Experts of a small language model: 96 SwiGLU neurons an expert, 2 picks a token.
Below are experts of layer 3 (counted from 0) of a mixture-of-experts language model. Rows are named router (the router's row for the expert), gate (a neuron's input weights, with its number), up (a neuron's input weights, with its number) and show model dimensions 160-319. Each number is 500 + 50 x the weight over its row's rms, rounded and kept within 0 to 999. Numbers have three digits each.
After each expert's rows: a language model's description of what the expert responds to; "comes after" lists some tokens at least twice as common just before its tokens as in all text. This comes from a sample of Wikipedia text that the model never trained on. Tokens count by the router's weight.

# expert 60
router:526477569567443527523472537504558507519525523457464500436489398507493503511567501500469558505466428449496591445536492501578629508538487504468455489478461440464471543469455509558439568465533574489429435516548455546516528553463459449515509552502475576509572492569520487422574455471515538581615510476467424471435498527481421476411455497446478586564518510515523475476488424430549404473520437523527475501582526481502506440543380523500521483494632497458562492518500519498419481475441558
gate0:532497589458463515480394426530516462446516500461537552476447438546535450575503498511559489555554548454476467478484465464539479525482518496566585444467498468439498450440541516537590589519458503540354491593524391487540564524470571457453463493521530575449508423537497531425525433473554479542569522458610430586533466590463537540479591450528535578519515500469489495498549469527532536419525506513350468488493502432426499536538508444454502488427438560566633443526519478462437562527477553
up0:453514509525495503564545491566370565593420580492584491487532398501454446495452540421555455512502455540441613544488502480607492458423546489508544523535458412549510464484512469560465492515488538419546428455449536580501495486513508529452443571520529544517476512573523479475549446470542479512492547512580482482446498497515412427478475430454443436520449511497504596546592591506522486487455468534600535511523431537474477491521501470503530534497522539386465470415426530534493468479575568
Description: Reporting verbs and that
comes after: "5", "6", "4", "3", "0", "8"

# expert 18
router:434551561540460534451472499542476451439544541405451533480496477458490518500524449474518407458493509447470571389458420501490531545542519488522452574539544449533446521450569502588481551469492448509463479546475560498583545471396555509483533552480353656572529522557435539515525617606464513482408468474572464500444481470476511451453456497529422487505526523555534538485546478486526539495522446452532578458509508591559508407516549500503527585472596554474450450447557526591462448549474501
gate0:505532468555460552455510526482513564525560472466505389481485467490482596576490474480536508565497577527563555480450396509534456430487529435488519530389502436518542493546480574500421495511579423449501576526559560549553527501448429451515534449523522444546524484615474416533539428533516458471470467490455517555528486534413526441422443465465488462509472544498550555483568579486580474480475465540588582494538466533525457581440465576551574472396474473480523565432429478540447468563496495
up0:506426504444536538548456520305582431520556524484488520506528484506619473456509506505379430442516547536483429498482573511481460570571532583435492552543458505550488449480507465508524484530422522601501453442422470491506477554540548482500511558421507502434441541551477507524603507511525448578499522525449497413519452484500491398562502457510517488482491465530496531553431358408444450521496460475556511500469514475493494597480477444530541542594540492464555551443577472479505494512467531
Description: Space before numbers
comes after: " |", ":", ";", "′", "″N", " Born"

# expert 61
router:585502584509551504539523566572442476459535523407548542416511529484614484484470414437459554489511490541447601455496478563501410528398506513494509521447522424498530536411694426605536517465524490523509416556514533535462508493480532572434538468466583584578601492503514481548499511398517415413558429443462455424499558520441465484454453453455478497494502491530407558520457469576492490405542529585510537522580488519483576463546452445540397484596490462522508449489461552543461425384503487
gate0:523403494357482449480479508530556484563579401579510492522548550523465522460472397450609483486496487517483561545520549481493524469529415469475469506493545513396446466519543429521525548412574586507524387521607501528485495488639534608469415499528504583525491541524532494518410554415569521513523581458508435394487482523479540440531432493573532529471608493530521465486476613476500484527469491416551481553540435613505464518478549534461476501533526408542448532583481530482462444513427455
up0:477579532531487516447503542595462468467448570464461535500481405476530493503449572497521506423467554520472446445508470503525413464557465537516569524570547560468516571501471588559492494495438441446431520479559529589522591559558567410519531550560482511533427436502482487446469433560557448533606491563588550507430580528429424607620429494461553515520558511418464435401544432520484467531552428470459495551418444477462488512553524488482522570517485582457511516509445556542547390422484460
Description: Space before numbers
comes after: " ", ":", " /", ";", " $", " ("

# expert 59
router:508589631589490555445484542621483506475508581544565589517547523473496520471548537467510562437472492577452445435515523523486509536522513452433481499462532511502513509474515556534483462483487514499399486562417450488523543482500475446450497439472490581539487445460582527395549422460440463501525335547554502492478441587442480457475474575521501516488513546516479478473468453497541486531494485663478524509601641623600587504551433502515477516479548490468525478468466547595431451444511518
gate6:534472521323512460474484423467435405491559522523561537450495483460520503472502513474552436536503511432576478438529556549572435563480486465446450411512544439516566526484597490505432478577489523502492426543513385497471498395439499468453402477440549512517520441524535496478554484475623489443502483503530482500538558402519537541634519542481537481483523511535456533523431448437520445434474491549455468495454567421508490635417446501522509423505524455519572431495511458534497510414442512
up6:454504468538506470454509456434567463485564539513457534478482493504453490549502481450502533497468487433600527423595564587514421497496530449565424472452468515532577616461421549536442506554543546378524506458470432541507458529567508515492394445439452509504516445491545483408523523458455472598545583544540537529432456499529461494542402454484568459525507507577453423547522464481577499487590461554469441547447516468575433538539460544493484541489481422515540467598532497514497518456489412
Description: Closing parentheses, articles
comes after: ",", ".", " is", ".\n\n", " was", "),"

# expert 3
router:529497504640482488538530569474547487425473464366586539442440499460517511458498483508597524433522470469440514409509485528452518509448511467584481493420458466433477506474523477585559466474448558605509477534532471547566524593407496559446436452427541548499491481522502564385421504506525442481570478576480467489460505492412485472516423414481503533436511509615501511384491565447500521400490483522529556561554409478513508464532555516496409487522549510449530491514511582566433465449446589
gate0:491583463434533503519401420528389491431517553444467428532464538464499489610500431459439578528438451540517559467519505522469505521451584548517526505540610519500473448546512461542485449422537492530513546564522518504508558564557579458459572580472528492432551525470511485493468546590481467482438498559485487501523513477497512634523511416464528499487478581400487496514478528551480426530543481534502557524500489481480556526480457519428430437573558499524582518516494537415532521439546404
up0:503542554481510530549512560484453550466570444478485421527493531469403432465512518505464544548537508565457577565464616452486366410507432495568496482461537472522512504495509498501486440442474437564562438577352589447549557505529519552477504524537503400543502527607523494491489481462528556414462486446481561422559520462580497505529524390590527489500428512548537424658446586416503453488508508510458558539498428571518507517587507482542540574501478497510474568539540572421470444490466602
Description: Table header cells
comes after: " |", " Party", " Votes", " Candidate", ")", " km"